Below are experts of layer 8 (counted from 0) of a mixture-of-experts language model. Rows are named gate (a neuron's input weights, with its number), up (a neuron's input weights, with its number), down (a neuron's output weights, with its number) and show model dimensions 96-191. Each number is 500 + 40 x the weight over its row's rms, rounded and kept within 0 to 999. Numbers have three digits each.
Before each expert's rows: "raises" lists some tokens whose logits its average output raises strongly, later layers aside; "mostly gets" lists some tokens that are sent to it at least half of the time. This comes from a sample of Wikipedia text that the model never trained on.

# expert 36
raises: "ate.", "ate:", "km", "cast", "ates.", "ewhere"
mostly gets: " Ar", " Har", " Par", " Mar", " El", " Mal"
gate0:557512493492556497528527503505519499504489513504542502441451524461529544527525514519513531509455521563440470546498515448521504523513453471440433557455514504519571491546466462461519496514491466510480520471474507502440563462500514502516464438425497528493533531579522435515559500545490508419
up0:522471460452495476565555500500493548516547548577511543515465516504501438593496534523540489508471470492524444435531456485450546487516553526496514510480482478537494435521532523519517516528507461446503459498475493504529488496511464521473516488511489525478486423578484492461494526609548504501
down0:531484559545517526475492502497572375415534512452523545505519440501486550496492504474545495500580502476472488537501500567505472476543547496525525509454528510474555447479505513480547546481489440467427471506480460468509465515486519403449477480559501479442419515406508422546453497496505536514
gate1:470543503457521532525480492495473510485501432450503541509456483486523427438516458527504475456490518488471445436346499552481529473486498519508476501497448496449510511550478487557439516561485451473556476452456501483541457538504515545541519482533491577448454471478468534519563448497531500479
up1:514473508528421445577548484490467519500429478452449509418504526457503482455537464507457459504522498517562542532576504599516517406543523473526431526488425467507502468528480480431452507501556446499510548499494497485475468563434610462530433454533477490493414507467524445499483507561476476600
down1:501532479499571560520465483550459500497519469507536470448501528502523493569484508511470460468442512471517534509440468506543522457592467446393490435545561449541569617483457436497514520465483559534451525533455439508515551513504554491506532524553529516503572471480477509503513497466513597455

# expert 27
raises: "anc", ".S.", "oub", "aim", "ub", "ose"
mostly gets: " H", " D", " K", " J", " d", " B"
gate0:501457496487494509523481472535532559545465470443490593474516492438492521549505474518523525614534484421529472476455519495597514572582537514501504456453457458501524460566491485451534519467522552491600495531504447479465428516502493480453465517472475474446476445498542536543538499539493520495
up0:483510489497455465549502549484550482502561497559514470530540456513483492417487499489543494575525483520491477416514594427490518554397493498461493491567439504506557468464408487437516531452463493634502500445525515528468486506503498548475546491525478436500435522534521540462422487503529499456
down0:532482505536550504555506520490506533506545424552536509569466480514502472500476499433532542506446469499479515524459490561439485546507533464442429503550586565551522457488535516492492543533514414491508435511437485455445377471482542473497492523554477485481589541504496583610463493531549454446
gate1:445461475490465483448534514502490453456448507435502532484569539514516434441517523471508554556437512434460570522521531487459486477474577498446559546479486495549472525549515502479500515504513517435538484515508570475526462532493444555547533498555558396482546512502473535516531446538608506506
up1:472469488508520414457415484571517533547485490460539490595544494492529527454453446521564496576532491450446499549500501451496471504461450486505492512503528484554491534517503504515473517480431581574515483536486577475504507460474476511475537519529508499505480596554493544507501530521530523459
down1:575496464482420521474507479524511563500471570495495496478497523466547504493509537485498562460530453439494548449453534558568494476515471490532547477485508510557525563547579503515473472478506450517489541540482538470454449501540460493489473530552492527494477515485476547524503526583509529524

# expert 1
raises: "er", "qu", "z"
mostly gets: " Lin", " Hong", " Beij", " Dun", " Du", " Wild"
gate0:453429465523465535545460468514470502498440527528546489519473513583456551442492509533498479493643554498536489455516530482446535487434472450495552440480424492548539596520473511467509497494484523538429524445544433474514563481535425528468463438548503517561472590473513513481564520519495509531
up0:475522516508506426584482466516444525559490525505577467497522481527509482509506492560459422443475570513505551466544469496555496510516480502516514536491499488420468530486525505636396499541401466553476477492437504509452595541425494486484491477501496501567546484469439542436529562484490493521
down0:498497514429508467421536541478543435456490486499509540540478522523464410524478518526476428495440480461493461512460507552499540495459467491441532492514504559420517522487532492476415501514551452548508523496508480467511489556507502443470487509528484541440455513520421468455501443491452518477
gate1:531476496466477520526462506526527516478461559503480598513468541543528439464509451540516534556479491464545519489490551536452465492498559548472499535534468480538535531436511577458537516560501513456585393548487476564438478555593534469495495484523530408509530456506503543526548488519501475476
up1:491447572482478526406455580479462483531440514505518509451502478484445544514488517529563434538463488542593543520419491496560491524470494474478392447540453535563587495469558507540492487444531540470525508485486459498435535545463535503505541509431572473516491449610527551431520491490513476484
down1:570553486460455515507484503509518477580547576468528593451535474519450521578479480579464488492475476511566528532559509492540518520520560433441496531512494492484462504450514538464495544457481511426477540517628488436479468529513502507480504477573434513465572507507481543493495507539565431484

# expert 6
raises: "°", "9.", "5,000", "0,000", " mi", "5."
mostly gets: " 35", " 33", " 40", " 50", " 39", " 60"
gate0:477479555431515522493488481503518481498584501475367552496477658513518532509535534539497509536520473487468488456534590493525538512516523548467472471513452568435547542516503506524471558501538512515472440478548535484592518501506490519561497520499513565549545616554522569445521539486541465408
up0:521498493490494509565568487463477458545461436520520489536570505495444496532497525530519545511488530458438539545487440516450528446512515545514527537478447461488517535487548453512534476491548451616573481497531459428521481460472507491447434498503444462487502494431445469476492438460511444477
down0:596417472448451468537535486518482459498569515582485525511437437503543467500471484484506501496429563492527548469426489476529533500532539468591484482523533527531500471506561451429548542520518479521493486442514538501441512554497499550515474530533444549472464439528527492482468473508462542495
gate1:538572492456521443463495498528449587532517486559530474501478501466559565578514516506503478371447465531504471512509516544499571530539510471496507492519492531446504493507533466485475586551481514553505518474537508538522561471481550471467486517565464520383491570510415581522512447582508486484
up1:551531471548538539498450472524490433485501551449457457540531512503538544506543493484545500504527528494536532514446459460473467552508467535478436517526517500494626432460526485580430508547512520460449498576460467481494479544522443473486447545539542491561503537531518481445452509481514559439
down1:531525515513499526566459505542466550486493534504497505575499483473536485535503492502594509461431577494452481605525424506520413502559458447543454502543587488550431493496488564504439510548439492445579589573450511489494463536549594469476550552466531541532486548500467420518474513477429433513

# expert 19
raises: "izes", "es", "ament", "es.", "ized", "es:"
mostly gets: "Personal", " basketball", "===M", "==M", " baseball", "==F"
gate0:470497451541537506483409482463552456502554566532513470449516515500435512573463472491525399489573474408498482544541567544557540484483474492517470497458484463545500475603598465500426451491541487498569487435478488465416479498504535470486518532459522529523461481486514472483435506424476496450
up0:494460492520557497551536561527570567543533499478484493520533479538520470522477463463507411408506515554568452542507587505532506498434508470483577485497539539423516401491468525530476491502534493512561525521501548459537457540485494482576403460525523472503503470482469448497533530536488465547
down0:455473517500514497545507434525496513486531532492458483584478536520524555482415479507603478463559570503481529500472484448500492582557521482542459517449496426539511520457470518464518462463546529530459527414479429467537471518464488524523501544519573492524445461437472508478509487440487536486
gate1:440502603466513460515500514523528563513502477520493428482486624484461621516523515474493489416521492479473550523421483559467529496557547534505432498471461501463564491440532498529500507434577487458468499433500479497516569493438471523507540503549583546508477520470545447444492530538468443520
up1:560555533528495482595460471550477457501502467515450504457438528525485595567476480480443528531437424497523493509450496515413535515564451509487500507506478459487549516587452513540510482527476478556490517515561570532461566405493490512514463498379496507565532487532512486567498529478506449502
down1:586485517475488520524487454463461534520440534456442477586457510429446521519518540469504465476414489494502575428461496545467559461511429519495551526524482475459510480513494517482501519568471551477460599560549410538466516562559455535523476472496474506495581452524568463487486481503480515527

# expert 45
raises: "bro", "iance", "ée", "iable", "emb", "for"
mostly gets: " bar", " fort", "ot", "ar", " hor", " indic"
gate0:457532496530469477467507552500524400509464442506523567491519467465472487501587539502576522549526422531512545490516471524512496468432455413463590533487529587551499536535545451442496511466576511511537466493450482483500574434490497426462520485460505515481455474534504405548490481463457531481
up0:489539464518505530498488494542596478446502506489513545452532503517469529466519519593572473497490583484535496476550547549468515551513477498502482441589482461420490529587472465582498540439509503543448516499537513506567527422455524474497486458561564570527525504498517482505601459468447493503
down0:512492541492556464462607503530513399457510491487498479500603460452522496544474519500445481573509530509499464480491491513586520438442489459480511492573537460444486437447530491471439545460509547490494532546505478496464448452443561551518476537464437497516506459457513483514471465476477470506
gate1:538558519472491455532495466458485541511534515495493437523427476496427492519502464462532467485465518591454475513521511544569467572531390480484458429506550487529485520508437485461481441529494501463580489507482533525470493502556501411532505559454499505517484544450525451518526464451546531563
up1:538527511450496515464610511543506454491507452461489457484548479504536544489568580491436432400464524462491488429504513509500583477581535520537514492440489472505505499492469575529545520519517454394432521517490485551515553488475529497520477550518504498527520448533405530556510521411478472484
down1:539495461503575536553397471560465542502520475487479500507482556517571502508502519470473500452522545494491500590517483464433491451498519451570428499521658474537543462515563580560568504453517476451472476478386504520476486496516385487502574523538503518486563527451567531506507498484538476441

# expert 63
raises: " previous", " next", " older", " last", " younger", " youngest"
mostly gets: " the", " his", " The", "'s", " its", "The"
gate0:484479595525526462494524446497559542562488478491506444489509524547451474444518488512442505496548482541509414566541536496508448540515539474458510530472524527497481460513457462526514533553430454546418541574582492519510555500506488426495492474485447567480484508472437529575521559552496542505
up0:524541432494421508419423561476473525472478459462487508494566461523431523488494530598522527452457501477435488465529538526486511484432406515528556524423482495501458522513549445471454520460524497472499483510526448428543484552498534496588377534510533475559496484511496498560472509452490526494
down0:509516476454446446530491546437503479475532456532554476500459456541479512544431525445495489535471478535462492501464429508472545495454500569480475484502505523534527475491495494469557509515485516507578456476510479498463480461487512464449598496410516382532403457506503455515566499441516541461
gate1:531501566519517504533572436518530504500465510536506534462540514479513467540543448474505573492484488453523519523414548504516490516514546588492481496460492518561461555547487527482534510466439594602528502511468484549519437410488440501518455496553509460516528585470528515535467462566504523503
up1:518476463505442512487488533533537476490580480519520434544522494498509507535562529480521450540526434536498543552486520489473536502485517514553543504547585489482542407477598492504459458544562515468518527495456493510443526516544522534410537550456509522490511549505522477477534501517486554490
down1:552527494432505527516469550510556464507454460477503552446459487514471513457496450474542471496494576464487550481519482504542464428505483548447500460497524524481579533443538503482420531515531483464486554425498522382457496519431467433548463451515489570495504515460502495563476479523508497482

# expert 56
raises: "e.", "ire", "e,", ":", " (to", "es:"
mostly gets: "a", " him", " them", "ma", "ta", "ima"
gate0:553497562527479452551509531517506550504525529489521526522455528519526511537475462536499441531464479490417475477498519525517488483426518454533486446494506502508475456507530486418493532445427518497545516497559481566524520570536500544509539486435500510492485535475540449581592465528535499600
up0:459528520522477436538551493513490587413521414455535555610538499536499470516467514503480495534461491492472507506451446501511476525442490494539511464535527494453459466403510479465505533466584431498550503541475509574559495521429462471469483507517513451520548445477462578499478528478470493491
down0:539488497543498454482518452482500536562508486532527486522450527478511462537474475473460494472407469490478482504481534509517498524522538459522455477549516512479537519441523489524465490486480440511490497534468504501503531480487457438470506501472569476463501538422441453458446466512458496584
gate1:435450480554484508495592526550506493522562459434454576555514508404465585501501519504464470473523452540479479479542448529542494550463494474494504424473520508484453512501489626506460486516483382514547524450425545542525550492493497467523547427427514479529484486476489450485465488528460439423
up1:453452442493484543534435551475588484529497529453532541435560503510570517547486526427469504427484492486484491540520451552459466541533479564551445499449581519505520437451527506540570449468518558512512524463537548497487526493498525557409441502547476465463455548472384452496458504516526470442
down1:469458498567417497523511491444435450462515576438581508537566496570564426547501535469479512563541485500477514481526504542436435576502501479460482501513511451440438500499473433525490515479501589451461486434514475463511507454505499524455483535457520504501482444494483527508498495478518515443

# expert 55
raises: "ers", "er.", "ers.", "ers,", "ight", "er,"
mostly gets: " Los", " Las", " bas", "os", " Flor", " San"
gate0:523540528458539493531459463473470524490523557496556493494398566440465514472571508522438512532488528465505530525459515527543505409484540451450497490511466480485414541528484495473437473488439445534510489469500506531528440486493460513469477508407415494537510517495492575484515518459570495486
up0:501497473441618447558501508435507493436485539470514529494526471478558514525486433508514457475568473513496458459496522525508506516529478458476468576466515525551559520502513473453448544488498495443492531514434460556457550481461461560521425511521455530524508490508525499588580466471505509586
down0:426597572511495474514520547513534514480520428492503461490498485456479431516497507554511445545498492572554482518514524472478455543492514479509494554562528515426491569390453450494467479502518476546484543512536457477520575499443410532494468518477505522467560529454509531514473481505433503493
gate1:573545572467451511511524519460578596510481515471468471452531521451395437507488510499495526469509508517533450503484452485544494460525498545498580486527516446479496540505519554488467494490520506475441433579602428541525504564475476458533491532595506504517477525433584489508540529489479500555
up1:494569510522422477614526489491551485446617506462510464498550565563417481518577550556483476447525479510555458438440517501531514497465464462484515536445557484501530496483496588518531525533464510542534497401572518511539527532505490501511534511515537471516432503484474454468455499461455474556
down1:511475526454395488506521578449508515477541490443507488486504533569495494453470485513514485478563523454481484521458546532463537570502508466509498522469431588480433617499519471551459501467553524531477512539440573509505456525520540516451546476478477545474522512521493510459561489603501525452

# expert 54
raises: " result", " year", " year,", " particular"
mostly gets: " a", " an", " any", " some", " one", " several"
gate0:450476501433535488488466550498544563498430460482503418513543396519497527538467528482486473466498527515545501461531515559461499507477635505540506511524469474475495497488545502468464542481430542477474484590521469511511437527531477498495552536455484481542591495527595502495499421492499547510
up0:479472466525493533575391484494484515544546581483474494519435552507471538492541508487525447486492474574516506523558568461506485463531505495438500566390500469464481527451470397392434523490464516552451523499570484448470416522489513462523517497493498479471554515452551422496404505470530498474
down0:462535495484460434531471512514469557435516452544440486446522442404433555461508561477515499532509421463455571514474491523557545539480491536529466500574468409502397489462565486552477430480526560496520494562524510527468518554517457581408541503512516481502498472500486470459581497465527476450
gate1:506499451455485567500485477510461565565590520520493477524469595529560533452500523535496478513520542484444514472462496553490529552534538529457530520540510509522503560474430464532539514473511495536439508513468546540563468400470420515408522468561458535514506482522497462490449485398534535507
up1:507521475498579481523539401459442541540471498590515439462475564491490440468514469513437546526506539568535531537496487571552428488479465519492511493546478494478488534508490502468501531499408457489500491458405439493495457554495535501480497537419456502460502563456486540529555470570578475472
down1:484521488474505526501509508520515431547477484523593593510461507537501505542501506596551473515531490523492513507531490493439517470514468558424542578499542497515481466474573498547478411494502491492520408457468511497433504552501565481494447469490447462534557549539433509407510430436521403478

# expert 42
raises: ").", " season.", " respectively.", "–6", ");", "–9"
mostly gets: ")", " 2021", " 2012", " 2008", " 2014", " 2009"
gate0:449447513512539420568520319496565472426503548461502551505541545506551522507495568528505488476544537483506487491529528509509496488540557452509491505465508491524514524559550475555490556545416527474508522469473556518571497487508490452531518559520472564529511478530529471541498512523485485420
up0:450477542497468430559492467539473579551515509449477564562478548465513472523496494514466508510531573538438509442486474487523548513495505474504545555526479536520549524482501583467461513542479512493520462489473478506488513569550543413528479515504521534547548564527417529535475514450490523427
down0:549508509469516490512545530524530485510457516564423518463490427425502512502461501543448518528486499457551488543528436509430453438469438495473540505512528517512578483484531445495536460492505545501536485403503436514466459537511446486408539538552508489484592556430491502564487543478489523560
gate1:456504549533486554589475508519555498652562529498498449527540454557511468486521539506470522563560478527454477461419446517547511503486516483530496539495517483509513492519550541515477482543523555381580501466543512535593496479530485512485506496506540425477498549514484421514516487530504549537
up1:513604556439516521470519553527443485491498496514451496507514445461472542489504529517529531457527506462491483544487539361504537514534536537456463512463507499549483456513549563543593496438521496453485475500499501507550494494564519510472507545548497437524424579445536485497462490511463497580
down1:506503521521512476524501559447491523450514549586476508493432509453505501513474479468484591459525457523481512514485487533473517550557478504468539574466504549540514512442555565515505563457418473540561537481463552502508481446523435506563463525452474501463453485443527493493591492481484556498

# expert 11
raises: "):", "”", "\".", "]", " life.", " name."
mostly gets: " —;", " Ret;", "|---|---|---|---|---|---|---|", " 2–1;", "–2;", " 2;"
gate0:511479517535416505537435521581494467560515484521506446461512516512476561504498570491550475493527428433413493510486524475528448476490474487484503492547506492523453497486471471541510562427509424512481492458520509433483513458469569430478458451493495506513511501468446480483564523499437429495
up0:500504539514495548478464577474516499500532511523494501528542476471514520540527505548486550460485516440450491561472493462438425427480511469477531493497473519545571569510491497516501536485521520499531586540500490494532494497477528505512502576498449508516491549482474503443454542423557503475
down0:541461434545512508527499518512516543464421480414510490471572450443450505465567565455451568598520463581500425531520563466458602560568462533540534484519478505497515523501577503549523559547559473528473508553501454542528445536447447462509500516546525540506578471516493460478465507503468538461
gate1:513478498497515536405555449421447536481482516522513527487422508458483554506437466475500565444435513466539525464507482459494487504558510510521528470477477508469436515491589497569517441450522538526495520490486450590467519538532492485459498637489467464553492541533515470578484506458545525541
up1:442526525473537456592449463528470445556477481490415510475534558503534490509486466479467459492519491503558512561507516536501539525471480479569501507450459527506531489503487509394472540494491487475453505486482514528440515570424506497487516431483484434525486443447470594486497511479429479534
down1:482525486516545491533461555570522446507506445464484531550477580478547571532501506520512481506556575436391520447567493524478554487452514454541471463553427512529482530492455482454497572522550504515463512559550534495554508476533498517471521486458489505468462523543567531434508526437411472494

# expert 53
raises: "wards", "cast", "ging", "mes", "min", "writer"
mostly gets: " north", "/", " south", " *", "°N", " along"
gate0:549452495412506417583443477596565488483469427496462514516469494521505558454483439448441521474520522532565541499531436517517529474516485521481423525546476479554491516523535426448505497508440445492523456490493499532525514462478505479538458509558507488446491506460442496562462495416534533456
up0:570515451452451480447498475463477581488605525543509482507513506515534459441441472496551476459479550597570508515590457502440462575539532500462476462497515568475465481462541539460519536624460484455511537483525460526458538508521489517460439398506550518467626444491545523477523496490512513595
down0:421482584545519544471545505483471515493518475498422490465488418514458529470584477493532505445465522516464536490537477541501541496517515511491556467484508534420477513491493540509504439478509384482466555501505491488571477499467456447511502413538494508493630470556517549538523500495521588438
gate1:455444436476457498443501569507526543408499542550468478407535497454547514469503472488522483507494555516508525561507476514428488462508440524476552526555504488537442432508501524511485430460504589500501529545477553487471455483453481506445513533560483486425466557497490445503612493489496543495
up1:562461452515537520564504531452549403514491543462536582474517489530477445521469420482500560438452456465533481549532509595510553539414485564447486517504610482514466503434464525527561533444580448470492517560487470539493493471459538506492495457525551506525544447468489482466499473429529496449
down1:508538500537499523459528450456483477571573511531546621493514512525528432470496439493541502466584523460594521548514507477488534561537487514560451536530450498482540476523496556484524519534499531488560479594508492498500591527531462468504463476458438473500506434470483457567507550471502489498

# expert 29
raises: "ce,", "c", "tain", "ce", "til", "ces"
mostly gets: " Con", " After", "After", " later", "con", " During"
gate0:487519531478490437558468520512550493493517480511463496553495495493477497465500452474544444587514508487490477562472556528465438507487459538494475471577506441416505496497524472514456479515516493469430473495494580436506423487532461538522513526487493504506552453433423454480485491451526533506
up0:467547487485460554513402512468525472563499527539563501478533517509466497515485534534496432456420479523478442578502481441526494496454445455509496558541461443506525457565570505480573487541529545520510475518550499543536496540505514493497510569500497483464550452542510448554506536562516548451
down0:482516447448501462535514479523475490522430464463486501460441560503553496450536595499539533511509469484522534529496477529517386475548549522477452542516445536534486464526551430443500560400509455527516539484587460505485502489474460522481550517523409544472499513517444527449519551488441485527
gate1:534542509478527541505521515465535584484413457500478466529478521490516519548518526537492539447577481524510569477483569500554501471485424475527563474510525445513510488512540473472431401481451534529480517502481539514497474389541487505572497487446468473489478508512527452539517464466489491494
up1:442518439508471511452512468481543506518489495520475504443512531487504418549438492470475476467481417494507441534468453521478488511503486480535498572522524508601475455481525510532547529535550460509512468471498541519492483486499569481512420466483479520538609421452486533541493544519539424497
down1:534490512493520491468543556480512529519499499537519541471468530431424539468489515507504457504554558483438515472492485564494568564507471465490495475522511542606554532515561505481503491442513484500473487460476444516467448514478493395501487533467603568485504439520532583542568479482462471524

# expert 21
raises: "E", "O", "C", "U", "T", "I"
mostly gets: " USA", " US", " S.", " UK", " TV", " MF"
gate0:513491455501500505548432546496513483557508508540496487586550459490500481514428517550455538470554467546515509456507497494443444488505497484492486531470575531570488559521539539571436476565500548512529541453523519519491522510499493594500525509522503494551504465500476485465462487543486525466
up0:464555501552458493556444517477555526473482405440518492422461495576479601519467529553517504486503491485479446538522474498531564516540511556506462465510561470526457508500464513560520484530498497540505527535527442487369476518465497457518442454466542563495548488464523570490519540481471528535
down0:547538500432512451557468521461491500467532530470500487492539533433514482491522537595529455557547583568470462458533494467420511530557518540590508470472557552503542538498506439558555524519492477491520480475485505494481427583614530548485495463539496445539564491538455486428516557521479507430
gate1:463497458458494536520558511444510570508444517508518436466552482535476565532423495485488508481484475450499439506467502653525526466478558539489502459470509484499483496540481497514550540533505505589576506531474459539490498476542508456532475447542525521495495431518482528536490474508522594523
up1:487475527509488510544514466551430497546555473495472492459562459520524568545512528546508544473537529494502436586437538483498509525493509440525514493515452531460459480549532500488488505574531569485484488510515482369481478459490496528481470523491502488462509508467472493457524536503548553491
down1:467511494484533474507462565590554498551586521533536534534504441553532506484487548506569550509536533553504477477527485475513439483478515466567539514484463457461462474490551489577479444543444482538489462510566518497527454574466445529524567463524466523537527538458526534552532516569507501422

# expert 3
raises: "rd", "nd", "hr", "ll", "mp", "ria"
mostly gets: " O", " U", "á", " o", " [", " (A"
gate0:574576495449553545621553575469538525572502456519490482541513499536454476525465508509500561471562521470465494502485460496492405495476503452424449418486515477494479480467454512459551484487533490490446499574493463511515504436464474475506510487542477522549467450506494487486470526503439450541
up0:471419500514500492559535459574512559469508471527476498506430513498546494499512405449498454510486522510438497515466552442499476513532512558437420539485476492484483513556487504505467500478490483430486539500509467535475453480473447458533533489579523528447510519514510535433451494521554449423
down0:468463501527401439473452492511522462514489543486519505498488523482500488504507499466428493512588429446415499546497459531533480526570521539449540587437513560528460549527462527520504503547488480560490489480494513437514592569479491542436453524473510480450463412453529523494496474480461432520
gate1:458525514494417468442495507449564506499486504493509596506473487399449500477486505442473445513478512473463543560480465515571566431409539438553531467508493511501560532398469463503514527514486519498467501464433477507484522447465543478435534509457521476509449555486536542474520483529436543556
up1:536484556446503530516483480443430464500461506403534542505463514443501509497477501485488490574497516568409549498549448527507488425531509552485498583506434468448480522414445495416493503511513507454511423524530489565470496533452501495452459459496526545460482531485500419454552426506493494458
down1:513478498535525506539439473462468403562527543423537459466496491495507546503581484506459474501564586525538411498514485494489520525598450501476555487543492477489480459498519489498547535516486453512568579524484509513448492467542521487516473454527540426523437557515514494430462468430478504559

# expert 0
raises: "an's", "animous", "/sq", "iable", " vs.", "y's"
mostly gets: "ić", "kov", "ović", "sky", "ski", "osaur"
gate0:440418482475458483486459488488481548496504511449527573607491506486457490510519533519521495521486559486507475479507565503382557561499485498421541449446426478595434486454511520520479546426510498553508566445482503488431468507526438547484481516444517497473527510509518569469487454477533516509
up0:511538423522486514514517518521471532508572481484500539417492522505524493531499505483519508510521514510504482410474563506539508535496469497465514560473506462458523501502477489522435523472430511439509540459483498478505558519569492472526510504494435510505533504436467516593537503532518534531
down0:521490480524500479546548498396539416533577436491510459538534543438562483570496451491568479563501497518521453516544474479534480421419547482571512500465467501478460488459541520462545589493454426458536482481609507496555492515543441507461439549500529463475459473458462535425500458485517433493
gate1:512510470504490479533508475555513480505501501585508495531514531512462476467445572499429475412461489481497484514505532581561524465564522540534441474501516491486568448503511511490526468453453489467515543479507497542549550480567495551553487519500510423483503540534457512518524520522529490509
up1:465489492490496537553496514533583482391579481498549529525487528469510499395405431527484465442482502487482512536455509517561515482557562417507513507516466431591419435458520422456497496483586433432538538532566521407415501526499505502552516532546527494474504518562517468507461460502517496511
down1:482472519501498472571504478508559522471530481541569512528482529440459527500522502602505453519551439504465512513484478598546495496533519528519535557552433427515444543532495515501485504412421489492459542526543523513453525519481474504488425478424433413520518549518577478543577503503472536469

# expert 59
raises: "ean", "shire", "'s"
mostly gets: " York", " London", " Oxford", " School", " Harvard", " Ohio"
gate0:498430430519527544575490495508486497503467480499483524510521453441495505461492455464494535548484447503385500493507492593512508404532558429431450570474470566499541551476443510554533564546473560457457424478517513568466467522538459556525481484516548489527474529469532481502485498495516486505
up0:522405562549485513549503564467482445563517468568456520501504502446536516450549529479463546486512460508541518521505510464479525589502484487478462500500470497481478458499532539499428413452519519467551522484468559542433448494523588510480502515460527443461499500508450567493463465519453537457
down0:508430494567409436553541476465452465581564469397510447451518534504492517505528548447496493490561535525558478583456473550492560504536540483455472550508513430550464504561453526494518459487465424497443533533435539547432517529499527447467510510496473495498488478532534475419523525460569594459
gate1:530515418459453553524500479466544587510543515424482512489476467533502490496514557480456453483533501483505555623429468455515500531442432487528457494490535477487490437478512437559486477495549510429552432499561592610564447456465537510542496506521508470509539547483474542563474510470494522528
up1:488564490517516479521600471434507538558519500522459529504541453520517558550498522489498517532519493545493473500498492452489417495511545490474518549555501476493515549515473573538462525573454470531527514602541459461529469541543490502561463463563520587537499564606512590420513510466525534491
down1:427485553485486437556464504506509446511505508481478510556483496486491416486488485541506467479541452479511541459588513478498477548500540574526521449517512391474485546486550524464488516523517479472466566514439507492556460464464486490493524488517543516491556509481548485522567488539571508409